{"d_expert": 128, "routed_scale": 6.93, "num_attention_heads": 4, "norm": "rmsnorm", "norm_place": "pre", "parallel_block": true, "init_std_o": 0.0, "init_std_up": 0.0518, "max_grad_norm": 1.0, "train_tokens": 509400000}
Below are experts of layer 6 (counted from 0) of a mixture-of-experts language model. Rows are named router (the router's row for the expert), gate (a neuron's input weights, with its number), up (a neuron's input weights, with its number) and show model dimensions 0-127. Each number is 128 + 32 x the weight over its row's rms, rounded and kept within 0 to 255. Numbers have three digits each.
After each expert's rows: "comes after" lists some tokens at least twice as common just before its tokens as in all text; "mostly gets" lists some tokens that are sent to it at least half of the time. This comes from a sample of Wikipedia text that the model never trained on. Tokens count by the router's weight.

# expert 15
router:118137173090078123107159154174134110140141088118075166107083128129094163139133155084112062195153094097149139110099133153116062111148108118174178133128126117108172140117113144082119104142118099127167159040117071141121157118093119162120134152122101169177149122112104118054078173141127182113104117105158099175113143056154143144152144096103180181049192112130107133131095120124065128142159
gate0:143137171148120104125145116120187189103117112144090128094145136200120050120137109142178116083120222135114076120110096078128091126128181107141102117105156095157133158141166131169149145096103094093137085109172157132092186190085115166111126152134104129154135150161048153115088130192124126121131156139115133163079121141081134101131091122049139139134189076203133115096087151136115143117121
up0:151118073119134117148117162180154141142053119113119111134140135152137169118053078128131080137148105166102166131154174099159163166140138092092126131140122141085165179105113109068126113129157151133140113168081140162126082115161123157130119100021121131158141105087133074154164180171117061185120132130133158153179162093105120085144120085151186080116090097085098137138143068084139123073110
gate1:132147084127149077096117142054127131130103155077099137145167057078099122115111102145103132109094163109069114155114160148143181170098084176092136180061153158083157147158086139119143107112190101067123183146100160089131188177100097125112122050172156122154135139147138097130157122090147144087140104173148091143153119116130117176151117111164140129181092085151099103111084128173177148130096
up1:147158102123134088083090227085103136127122147136103108163161092129140144159131134142162080127098137096068125175104122133164132142082115148164133140095187140128067150117123183167134115096129117162067136108137110075114140172167074130044118057128168119123105184115105123164102132098161119118144139142152115157164104163090071153131195098150113131133102165093151116145055174102130190133084
comes after: " the", " The", "The", " in", " 19", "|"
mostly gets: " city", " period", " century", " country", " death", " population"

# expert 34
router:140163150161109175074099064087086115082077142162104122126093146075126144151096112172129055120140157108094154142172127093070091125126129175093103116139074162124121160106172102111095083141097212122163156116160175085160094168119142132084132094124167105144141071148145164157161100093160113075158111098131128106148190139170139110155116170158099107127133135159111123170112089190127183081133
gate1:048097066112132102158122167100112089151079125088144127099066137107141096149117091115155145166138116042142129051117100163125098119094113117114116145120118071068122130117146150116103132086126121093146096118091124111090130167123204134089104117141154123146115134179140094059098154104149111111123151100109115069104127098132179130064135083101186132112169094162202103116101166112094067128178
up1:074116093110153066158119102158130133127122105095090128136110165095146096070133096140151182155101184042100151103139112130131144135158123141140122121105155102178098107142113162135126092099092136094207150194101118132109185133143214161132147083099186122099107137147187128135093118083091143115131170106191104142102125141081181122093083148118130114170187164061128137090105149135162093133171
gate2:117108107181109115177134062164136126105156053125162149145089111117044105164169134113149138136072098119094138162036138124146133144124175129101117182130095136086116157122142129154145158127135136142164141129115138118157121119107186146109129156106036101172105129104123144158138094124180140157139040144113096134221154067156124151105122094080097127107179123165152092137126136183097162140152
up2:109073095156109111164147094182108145145127128141130193140088140064075109145154099156229159121147077118088140174094124113123159124075148136099103188134092114051142178120155136141128149151121122165095130138104104157160133149123136198087092094107132139172116103112092171168145211139161106164163120185124110126166151121152148141132107090110113212157157138157115137179153149143125151075135
comes after: " |", " ", "|", ";", ")", " /"
mostly gets: " 6", " 7", " 22", " 4", " 5", " 30"

# expert 17
router:076133090135196149124092146123140155148120103183137082117083145118123073169086156113155134191157129131157122128083113128156098185108114167107150116097113169120165107149172101082119148125051112058127132114093130109127157158130122177144149164151095179199127109063144167142117113154126175134140109178080138177122128145128120180085116087112104181106104075153160068123125169135169071081162
gate0:101109184110151153170180094096132047172132139117141131141076120093152114163083119121156114140187103078140152128088147106132148151158152158083160090149128135111120112095145129120094068143168118114110180108097026154155054089144092169137147121126074163141133070124125114075128057048112177111146107137136178100147111127117116089108136185114100136139113088140070156116114147127173115106145
up0:145085121109114127055172108185140162131117135145115152098173160145141120095094134119089150116096132142080205138144157164123076076120132080107103172159205079084146092101129099134136124107144138122108100133182160135087133127181134095097126125052140180162129125127154152119144176143129045188115083133211090190181159087128176126146129119110143166112146101115142163117154147130078125116106
gate1:102111089117108138169082132146185179125101111143123165143106147161203112107141189185128107115147159142086128168031156093121100125111103121167171079119170104098100088103134122106131124107108140146092046103075118179166115142184150143105122147100099110133140112083091164076099187143142112142163122091099132114160157076075119118133073140110160139143110129102146144087193143140081100128063
up1:119174094118145139105003138122165136136104117102117106127136136140147127175164149125183144124130159134095114117099114082132079129098096165161157095081151134038107104082122140105163080088107129093104130142114122149147164146171159123124063177131169092124120142100134106109158209109123124126105038083084170115151129087083130131159131106096077174179101113096114098156126104082092128142087
comes after: "ed", "s", "ing", ",", " due", "ted"
mostly gets: " to", " after", " until", " would", " before", "After"

# expert 22
router:106125151124163075119143102116092113168163086163145096140174159100128126180157167121142121160156134046139093104108160200119179118093075091217135101067102175095144104149186116080111190168061130141131117120108120115104120120137122098158127083101158152149137164132079121152110130114143139094174116120088085162146148082090169120088102090088149168120168094097152077132162179139166123157132
gate1:127137069123152142133094120113109108145141170099144120119119162081090142156125069148059129183079109126136106129126130146141136147113130139137088125143172095105121134107141075109080102172139133122066104138164111164077056063145118130146127181140137100117128055124141157112218128132125071151129101142111092102171201156120092157131125138084103147160179050109064186139142151147143128050145
up1:080138157110131068070164156138148119109138115137157122113125150123195152130085070153142188092139160180106168133190151212107123108075133168121136050123121131136143115117165102155093151106143107089145100109118083138134156121078147178127215125173177171085114134110158120104140094116104136196136127106075104113117099085118146117150165090122125166141126178118091192139060105138116143136084
gate2:125080211129111083118069155106109149117152172100138123124136165086109197167118133136100069185136131118074124139187121176141120112113091079146153169077117118081107176097133139144103166133182111073125162210107131126115110143138091131122125111096130150150096074141108110120123064112142129098087088152178073147147112102168091109151114119100150103157163072058108133099124166181176108144118
up2:114129074145105108143105098122157107135159162132154078077144140102134113082147149167160076137131130134138120095130116138128161083115114171142153061118108059148160161141118130164128121132170124138152150202119133154159116165128191071149083017128170173108146148106119112106180142109110132106125141153091218117132071131115106151107151109185127098103152100084163192111066129197167122119102
comes after: "'", ".", " with", " as", ",", " and"
mostly gets: " his", " their", " an", " its", " a", " her"

# expert 30
router:150176084106153144128176134091161163056124080123114173108096171112091094066144155108096124108119110182141118156135084147169129082177124140136111186097150165178154124133151167086180094139170105159191142116140112140140148153130066171147121139112121117124126137127164078153067112097134181089102164150129141102133110153116223112129123078151072176099108144160096123187130069101124079136137
gate0:141161151121159145090123142111099158104107123152131078128126136181132202148135142112141094136158132174084203172153128137123069122077135168073074157137123178121135169173101126097088068128125125181163156184126146111139112085079121115151065149146145113133125154147069107097094130090103165049195035121118071127172152127171150165125134125115120176134143161149105075135108130114124152142100
up0:177110114128076131127149091109159110112126173189117124109104127189164094109110196159201153139054136128109164125113121191170165128152184104182099087118156074125158100112115155089119124110118093157118114188137136062108141137167155118162157104118093146062123161165070089110122140093121119186137148141103127080127151116118094162077157138065189128122105120079166127094172138115152087154122
gate1:169137144130197167115122111141132149119146141091200102107156118215115141110123133097140136103106088144114126106168166098138170120130149120136140133071103157074083163145136189117171097176110101122154131174162119033043142095115114171143055124195112108126100121168138130115122141155207115131159121124164094089159072178170172094127138100129132160129130111145157108120110137147082158074115
up1:100102175109177109057142124139168104122106122140108132157162123160133168097115110098192125171135139090130131106129097144172162167125138074123146089147136204144129089152166106193126116066087132203162134087120078110136059113179140126164156066114140130123133155132107111176120184099105161171115177122168145118174150087113102062110096118118173112102077117136158175092175095103086111141158
comes after: " B", " c", " C", " b", " P", " p"
mostly gets: "In", " In", "lock"

# expert 32
router:113120155168109115184087154115120123124136150168091120130161177094148162172156150075197094148106113086160120150155150147080145194143129077088067190108070093071104094074093154176160176150104110109125129143114117154135194161168099092109101068171111115104095141149131124190141085122120092175110133129149117192084091121135194119092120103079165142135117144140135121145130151166096139166131
gate5:083104055056172149098113119135143137116160110139145087138090196078109119137169122133147136087150082192114143160108076108123097164073132139181097085146187110169069121140141141109089179117069171137113169126147136096155106118143082156067135088103094229165142083147123167134151097087106122139134107114149076118123183123108158136181140104122168118091106125164111158119154112151132126100137
up5:116124126079157128163097122115092110115162178117132109208136150118131121153102122144126045114094068048157136155115077135129133155094128094149106105093138098107097120167153093103104113142152127136104070110141098095084074149169130115165119142152116125151065066118119169214098087138109108179117131089167078097126137135124088105125126172086184153079147114112089121110113213165164151158090
gate6:073095178113096101142143132139108130147160083135056156136139143079100163149130199095137135159155140090105099104125128150141160157148133142087128155094112182054105138138145145119118112062108119084150101140089104035143175140121140102111112132144147189109072139124172146159127171164164097112089148040131103102121101073085176103100124181159120149123148122127117169146206088091090110113118
up6:102106116087085130123160107122102092127181141153155130190155134129106142109182134086096166130153048169112087120134080127083132109116160110137127122150192085080126117099132099114183076080124082139158117102152114153087155108078189122118160105167077109154106139182109168133081098082129091165175180079139138107162155132145130087123162057102130154115137092156113107100094105106105048159169
comes after: "\n", "-", "•", " P", "Personal", " We"
mostly gets: " Born", "•", " Country", "Species", "Personal", " List"

# expert 28
router:102107158159138110090057162178168103164164135105092121165142121123118101151112046165113155141097174161090144081129095114089115136120190109131149081136143133152087189126107156177102084146130115116110121078097085168168085089159167142127163079097149164123076109060090119152130132207126077094108107163163154119161068141101105167125147156107170100162105110125086126134162162099135155102087
gate1:033161111110150090127137146163102052173117147125117109185145136196149132102134129157110174061115113115093131136126096140094164140150104104065129128131125166143159079107146123173082133108134143045139130122142133163064109157179162096164117132166107126107115136122137148164143122175221191144106081146168114134147097132153146125092114144088134172104135153105134193114157096083125075122186
up1:139155097151068164115201133122147163106117123194106128097208130117111142127169142123141124151064169171142111096163113133197060130162114198181112139129155111165211108095128117110113146139087153149085129101172142139143133132135101139133104084075062150159110128107146191124091091083172159110202150150143113163152094118084153134141116107132137147136125116130145182081140161115061128118099
gate2:103165154183144113095112143179154100065173111147068148110106193156056077106137098064123152108091137132131059155121137126146161149139089151149102177156127087122142125137159182152148094150144156101146156113130099198080119097122050108148082070136102209180110117089075149121095093133139127115106134133130096068128138100149147128095148137149127106116119201118151159163096094105122132093132
up2:140133144080098145117117095175169136135128159092174119098134159118093086094107103131144125140147060152092113085091128073130122158120104137083129170152165114099125167145183059145154110101095112134187177108124176149098120136180147127153120143098129105151065135113152138167031099127109081165119086156157163061087195138119147158189104154127077107154145089176079114072097143135151099145125
comes after: "s", " ex", "ur", "p", "us", "app"
mostly gets: " po", "po", "vol", "for", " Val"

# expert 10
router:090157111177136122102165108096156149080143133141181131201132143136100094204100123152131154142129141135167095133098164106107129137115139152139123140171023139105146060207165086112142178160082117099181088122082180153128184182184112122145129112144064146141139074105099128140142106151169165148138083081095078152155086166114105154094119112115143103105132154151186154118129121111149135099126
gate0:101113125120155100092162056175129090149155113125089189113164116115105117071142104154191070110206083137110161148132160127123121103135076093093128083135137096131124100078128182148115096176160081093208121097071096111133092127165144158157165109162117135149119173161089183135109115145133092115133172148116159125150124071120117153200096144145202081119126143151118169126141119103094095117175
up0:135143119210095112154166127090112155108072120148119168167193152140106108098162109215144130141160109116095141165124122117088110074149126165107171162145111138185177149144117105118093082118173204186079091152153116176135160144069127158109108086154166148106117129191085112109183111176135100115156095143166121108120140195152084138152115142055109146152120154137122127182113122148150109166109
gate1:187160133137168098067182079106098127117118067120121102163101095144085156127122143106129129107110077130132158143163108151132117198119138117132122079136140210158083138152120138143152139076136078153145118075106111043132143066160100121110084188149134166153107139154173142079144125159171176145122170118123129137193058092117123126146116138106133082121091173159071160128130120145091203105156
up1:059106136180101194148083164103124143095188121111130086118091108155087159107116106167154112127111194185131069112086110147091126151146127188143142143154070121135104152120091110107110165137144186175103126188159143142081130201124104159123095107116107133093151088207142059068158119135120092123089147064119112095108103178121113117116134134140134120116197085097125130172124113114123101132175
comes after: "\n", " It", ",", " He", " he", ")"
mostly gets: " was", " been", " is", " are", " has", " were"

# expert 16
router:151118143125079138154106137094115163127131113112077178174114165067128184085110107170150103116175115074118125159179094172115140183159127073110086094096156110136114067082134147165092114105059094134179120126149119141121171183106156099076126069144167133157083108125157124164048098106122089170142181110161141114106080137131122067136112124125156114103184153153150164132071094159101110125151
gate0:134207089126115136164109113108070129146085162121128120195141110133077126134061127172131119111155100071126109140150121103096146161102164138110135105081144137146135090143053104163156185136113124077123126165118154072138139124088221162074140059164130110133091152136131103143141141092135100196185120111087123198130110094115078194071126125139086149113135089156152152134095110131163155118100
up0:113088155168110166120125122125147008149140080133093148102107140108059131152163171116115199103144160125146143171130136107140098133169103083177123145070114165136129149142159119109130086209118107164148148107107067130063106147169140122164134134193129111147166182162109129067130108134142167128143136131073099131166187139179098124137203132119112107153098105121093185146145129121107160126171
gate1:069121148147177087165188102109160142131146075145125126123085167093149165129101108114104144131056116120088115118150116142159086199120079140139141105115115146107094161134112111118114130104136096128149141093135126084106172162121127164153066164146129187084129128176143119135116038161138111108061089113143107175120188078056126091136064138110145051089143095146105114160165091139121153088080
up1:126124098195147152113121072116171131116111077184204166149136065144189142149167124148174150124167151170069089162128129133137116166080097113109148116133125096105202159120143097175122143196124132101106111132098131148084167117112167106179115131183192140158127084121074108138169091135061122140118165089114158153126108143083103109129140130179160154111199131135117113132103144148135211129154
comes after: " (", ":", "′", " /", "°", "″"
mostly gets: " km", "′", "°", "″", "^{2}", " (1"

# expert 38
router:096182121073127174129176151059107161164143113156081138145127116153155115151122123109060095173108134160047126125159125158109095170102138158099187128072183155114145154089081163137065133075131118098100069181139101130147148101091129129154109168153085099077102145108071155143182110114198146134159142105136125081135126075157125106102120118107108110112141132159112160086187143141105070112094
gate0:174113140135053128150129117075111171113099099186131122210168096117141164118141134122113079121146118137112160176071158135074142109070107155190110147085113073127150178100120134125095139123069143127092126147059142165142130182108120138064164061107084159186094158165151075114114125137161166074106120138139123183119168146096150123169119111138146129129170059083113135181134110119116120130117
up0:090145162123167101150121085132150090172199162109128130146170131114113193083118184094141115064112139135064052087114090153119171168144099143128133137116084139132124167145141098156130133101124130114093152152131160093093036077122168124153128092139107147087126127112144117140116172175136128152167068144131103100144118133125041204110116142104154071150089059119083136081120163152151112099111
gate1:105130165128153143137077129171141102114042088098139099110097116103042142158119165117149093136197084140116145132104127092074047135162162072129109173196122092123112086130104131142121108123105140131144093072106125160178102128222129129117175135128161152128128106061172175185075131099139133121175080154131125151175098120128111172122095140129138127142119156076139133100113171110146168137084
up1:140145043109077155140106130134142107156143098178148122068073106096068051167155113179120121175085140163113127144110135150106109147151167178182130184174138142131144158120111174104092146154139106075134111113164109123178073110097078174127161205182186160116095106098166121115083114089159134140149093082082116135135079132156137150109120101099120131139142194155112142142141151141110151072124
comes after: "ra", " Ra", " Ma", "ru", " ma", "a"
mostly gets: "gh", "rm", "tch", "ck"

# expert 1
router:114097156202109081144152133185145193117154106096061109085108170103156133074098139135121131116169122084128135155163128117161085135179084145116180118139098117155154071156070104105168075113179077079099075101106103108128125091160119114086107140112175213165155076114100167137152131095133122081090187146116125132124102172092094154146096163120090100116101108133105130175082121118130122166107
gate5:109093205079141179146125143117102151152114169070130137127105095150179053144104145123163107174155165179149092083133143135160123087088099070145129134062173089117125108142145106100125180150124209106110158130154115218095083099107144173158115137065146084112114103152138143093097153118118132140163110160101159142129149119090119144151148131095156132143148068150134096152163166140096056085094
up5:129169103093161104123068146118123126110121126155090135127121093143114069104120175142136156103141111139142110123116124135052081096136124170169138141192113119121121132179143123079128100093137162153119130090120183118130205164124088122131094171162139125086110133134122192227187117101188161188175112074113128142085136159140122098145193136186141168074115178138110066148117129154110117065139
gate6:174121138082134142108143131128082078108093161174089169128131118072180116105116123146174114116115118081125103110150144131049180117142155174150077157142117126185121134087155086090161131093129161095138106184173102127146181145100149106051175054145090139125099148066118098115148160111164080124137134191129144142120106174112121143079123114059139101120141085196165086161108132172114120164117
up6:083091117101140098187149146118163130086101136097138170158111088134147074099111105110152094106133185139166121111085109164149121126139104099146113098152136080172124062103130200146147168135109137028150107178153084081086100195184138040119123087137111152134130163146122110173099065119139142165159184136151153130086129144122109097105128176121129096143133166156146144119088142169122070180126
comes after: " of", " the", " a", " and", ",", " in"
mostly gets: " co", " Ho", " su", " Jo", " Co", " Ca"

# expert 14
router:135160061210113135145128146134169131133161099104129090142076128151104126080171166171184120075178107150158113181075131149119167158054143166169100132169118147105142172167145138146141159121138051064130124130111135103123121146103166143142110150137135155120118124110087177176178189170181131150135086103091129179119130165139131103070138069137108139115171126109119078177139183091088132107124
gate0:165108087128158092107108168123175154121117084153097157168109171100158099128115161143180081100139101126073125142090080098078134112139150023157121110137161080171174194146119135146105165112103077128093072126193118140089143096148132078091119115118154097182099149138149137100092142122152097187145127117116100132102095091142115110165130125147202116092157114163180152105112088140104176072167
up0:100128126104127163139108124147151118110171122157127112129106191126116166085143115123170112110125133100113084124106081121094140113132116134135117029146139114080132136136137114174103125077166145099100109062133087061123128134138160111113132119134097151073139122128041086188148062149109092128125099080103125090123072108074191186141131167158152090139215147194163164125100067157147160148104
gate1:164155120146136113104146098124088143069113059163154101121133116157116132088180123151082159136086100103110131108140063165107089128139128120175159094182128187089181116144073118129182096198112096099135174112093132166046111177109108152086123081132124181111107091101104155133171170137139090097113083133168117085111116095106178109112111133118131204117122101171183109146101139095164099105174
up1:135143177107166164186104123129094105127120154129096096128111165196156122150106190148033090154119094139150162103119113179167183081115154125134114115134131154145109149128157159138127084122096083150168141082128132156164120095140074021091135147121151120101131174180141127114094137110059086184080106095140113154137165109124129111138089112124130140129091163071164155092135166163134119115042
comes after: " was", " is", " were", " be", " are", " been"
mostly gets: " took", " located", " much", " known", " did", " built"

# expert 29
router:154139169140139077158073111147105143146096069176154094184085100111088136139157140111144117153093110144156079167083185177086102182076133086116115083116149110099124120125127072072180099159115156114180154187067051129122176070168158125081158167120135094140152079109090146113109097121111151152158063174093059110132106131127120125111154131116142121156105149126163141114105160158115134137151
gate0:136110164149110079115147142104072159081135072162111143152138118104079096123142204118112150147092125120116092153156086166118115170031068107103107141148172136075161151114146103108145102113098090075129159143112060140077138134098218206101083172119137088160110108125102125140066131088140096120152113158159052113120094128135133083121099129087156146153158135093125111098133108172135145103149
up0:127161172142115082109150161079162154134104130174138130156029161067055110151145211093154168184079129102134092133132053103106120166128085072141122137105116087105078152127144098109155149076127113091143126129108091145085153148133145089076111134118130116165121115113097139158111093073123132123162091185116066145124111127096095100110136140100136130135162175154176103091140116126085107169194
gate1:151098128078168155142043116136151077168169097105132135125094083082155115101163106148176137081097117157129134125110172087133112142167169115137082087181183117107061134151126102105067157084127130164160092150179087092166106080092100111089130161151142168134139120103102155129116189101114124148125122189088184143210174091124150129084158135177117107146120145107130128075116128066144109124113
up1:144100141114093119136119057167142130144112085175118163194100159117038115155148169149123090161089129131118125155143131175073159164097144117095049126138132117078096124128114073150141076124123119118170104140139103122182133089122088091088086167132146162106130153082115116118122108118112115183193092073121091167160041127102164100111141107117116148185100144108136104059101101151082173118103
comes after: " =", "\n", "s", "\"", "ography", "History"
mostly gets: " ==", ").", ".", " where"

# expert 47
router:145146152144060142113090128104080098095109143174081154148142076148115154087105074176116131122106168105087149122142119144131120102159151144176096094151154170130114183140120130098142066111162082130137153181126158199089086098121107174122103070113059077151024143094153143136117142142081128133157154101129163157135083059088140179177137131067139110136096103114112151133144103094169146113115
gate1:139086133177078123123169087104108097120154127160115203136158144112133125088130122102091123115094138141148038168163117178129159147147109180212138126114118127175181117139139113144162083142052102130154173132102114155150129070096147219149117147147116179136089166114164119114165128166096164129128118147146126191145147138141208156109158071138095195139159123144133114157115077141112082147133
up1:128108099115141034112107126135071129155155135106159160112141100126142128100145089159124119146175139097136090125113138110106121178119149170174124121181098102094136138141126119125104133094136124146058108136216094153182140137166181040124133164092068088116163140103110131115126064106116128164129172101103132154121168189126124158177160180038068103114133117126136144190140080143133185126153
gate2:173147091117168130099088100075109113077120100149099139206121156062111082160104095126164102098102099088155150181172177106093125088106165165119107112145151102183091198118168149138119129096089136078136190091118091109169124105209079109102150123118089135125102091088107156168155105119111116131167097155097133093185121109101160113088101115102125185119133153115102118172179095124159139117080
up2:103144138088089171119082125121105166114096147142162178096094125177182160151120131158126175153131150128156123077147160130139153128135104135179143164218096075087171143115116073136100140102158185136086056094130114073123110116087190148129179087122178106176129071088107170173131140121139076120138164134137134148140155150157198162149143101151117172126133129172191139103065122141122151109169
comes after: "c", "ro", " cl", "oc", "p", "re"
mostly gets: "os", "as", "ea"

# expert 41
router:167081107107120101031087114067188148126146081141095167119105132179135157103104072157090159102116142070128166107087105128141129121136166118115130075168078115159130116115088083154132110126123113156106179134134056150119153107094092146145092041086074105156129173076135091095141109137123161149118066165123163130107113131176174131110097106186128143141127134131123089145083096095118175135181
gate0:129112132146104091102063039164100094145139089194192115135091138072125136163183112163166149125161125114088128120130157163161139104062118146103156134122101115115134113173157158138121138160118109139117078077119031109106086162084123118161126111118175099098088151108109108061133125174122176121151125125156141169122132102140126169133087081097113045161172068116095141087136170146149154108120
up0:121175190111111143078120129097066165194147124080167132125128081127139110178097136143094090113161098108123149102158173144172166184056121123142078131126156098166180122161110132166097150180112161110095104140148163123079168157144116083112117163162152111100147089120140125154098162132145084120178166137089114098100161127174104072120106123101103168133215077080150138130173169147180158094132
gate1:175147127123131068055188133127128110140046121131110175128147105158153128140145125109112125147117107142129078138098107095063179117126153140142092122068157127149157123144124123168152219063130140091156095149103120127103133098131151116121170057121135129168120151066080154062086125156181109141112115132070114150105112104125095160159155078035138127185159129139156112175111135157095126174150
up1:129139096098122075119140167052129123127122068088145125096107119063108123157148121165143100172146093155109143164140037148059100095068102108065148146071029101132152130104082123118183187145115103151131200147149141100110153155063117137117111138087135135165098145142119134137156109139150155136095136065133149136090134122150109126133170104166119177168103145170149110142135134180133159083154
comes after: " Com", " in", " M", " In", " Cor", " Con"
mostly gets: " con", " season", " Con", " Women", " champion", "‡"

# expert 44
router:141124125066098173117126137100164133124138144060146160062158123181127111101162113128130154063099157146155133113171091055126140099153126133080169160170172122164153141173176196121080105091142141189092129071195161084153097130139106139150108140065159119109177141154154135150139176115095124096140177088150146121125217124156089108162150171184114107104141113141095157095127106095142123127119
gate5:143108178158122105180107160130132155156148131125084093136067098082134118178139161117101133154149098131123096107074177208107126126062132109164078159071139144075135157094092086146143199121108089132103157145146140158142097113156145121104123135131107105112063104076095158160145160126155141125125099159127123112186092170108155197083124048117130149146184063116105088145132191125111111157169
up5:156133121125087135152125092144187144163120153103134137159092115127187090094139063170126155126113144081133051147084134097113174140081146194079185129111085082129108138174109120167109163113128142121149189146108098120147173171094154163103126148156131112156128111138099136151160105146165068188135158136104140147066089165162133065135143125092093065116116125213137102126112157188083151090153
gate6:093103133132108096096103177192118119130171110181114118093098166083125157139098086120167056129158124105078059164169177084106120069158162110119131179156117106153097108146097090154108132167148118179114134147128127161192180134128073117124126064134073107165090152091104167102149102089134175143150153109101156157165109116143150095117168113110116127100126077180091112177124117173145066143080
up6:110117176130089128095084153155107133129137098084119078086142099150134129137098144112149165154110201094098169116118069097133178100129100160135115143130117103126159148145110155126120081103119097130143123179126054097156080112115123148110121124134167029072116097077223121147117104110151143126083108076111079143049118097184135143145128125155175149141137076140169149095076104072152156077116
comes after: " |", " 19", " \"", " (", "/", "-"
mostly gets: "'", " —", "‘", "ы"

# expert 7
router:156129167109117081051178111163122153189101128094144130142149101135116186123074144069171155106095070134111143125188090136164159134064115127105088118079100128139130084101122123177116107115184120103185124177162137071086124166162136135080136124088153140140106112086104112167124110156168127177124065125151103159165069120158102120137085104095180112167135085135149097145068096170113129138078
gate1:103149109133103059143127144164157118110135098108106132138150083090156194124099180130133109091159096138086114127126075201113151115094085098104115118107175152067064134153182064173132144120121073098123135113146107063115108135182112164180137077118179206097080141075206173152121109136164156170170116093125088133184148114112081124108101147113124143146140137097093137131126169130130154121111
up1:122139120132152124146187109152178081132151119140168188138172101142132127148089090151110088111104159196167064076105106182118132101067128157148116128127110143128082135113151114131166144089141111089146149141136139152117070114176048151147075141072135161062137187180124085138135136143113149184148085134127133103139161098148115166095112083086182128078150103042138088084136113097141087112102
gate2:190093124186142126087097119107119094101153150163148179126105186151176057095079136116156160127121126108110176150073133138132136161172081132155043062156134108096147129155095148125187084127118145118154164151156073127124083137135161167051182114165065137113109132134098154148128084097202104161174093087150094133107115073104100119104155129147101162150145146080128168108110129121123122132121
up2:075076116134137143194108168138117110094150123161138090162128133091156118135079148111182143122131146132137151169078099049166120142097102093090083108093122077118108156140122096132162106157066160126146156145139144117072104078202123140095175086149174174156143165120134177060158116130099147119162119036147134117105139099096140195105156134115200120116146129123178155159091136137115180145100
comes after: "\n", "|", " |", "==", "See", ")"
mostly gets: "See", "±", "Career", " Best", "JPL"

# expert 19
router:079107121201137089134088129152111071151119109139041098130124135116171115086130204129103129132075126098122109124119127149159129094118141154087122148091125160076108102190111057151157187121168147143091134123098134169081107109117129128163199162150122150107109152109102088124060145158124138091048110155159177141164106143077125135143095066111126129190207118145123100104123126138106091165138
gate5:190121130131151135184177092086158127097145147135130144168125128133125086160109143134098072183133144066123138050077224131093148117116122095085096156127163092186134077103085137100189129059143120156116182130194117123111151119116162132112121136163084133111118169131130113141099143079138132121129119150143104203107103101153147115148167091177123151066192115123171171130121102142171179125128
up5:053153163139117130178082144198146103172142166125149157142013126117117091142171145144190155166157164140086108129073104140096096089186096060143127116071130096116132136137131104069176072170115112173166139064086143077132111132162098118130131150190097146132119105139103134117128211138133137109116112135104155094082188108103090128112123133128096102104153143101107126120144131107128108107125
gate6:109141084080095119054061125150107098194066133083115125216101140163118108140078135093173163092113172137075121090203140113134104104070158126080134115094112097124154127116187091141089096129115108105130142117185121063139096170104130144122096176155128119106100100045089135184102124085158140139156112123111148126109114162168093114147157118099134112150149140131114120155068157162171115121120
up6:075125148134154166156083123113106138148109114119153127157135155101134064160126100148129167083132168138119102143111136132059173158200174165116136135081146099203128170141152109115169113118140140102161167135106156087132165130133128179097084104147104149136115166115152095160128173149091085078190115122180145114115097134112096121095188116120184139105079159203077108085191093210147100158114
comes after: " re", " a", " as", " con", " su", " in"
mostly gets: " ex", " comp", " imp", " di", " sp", " tr"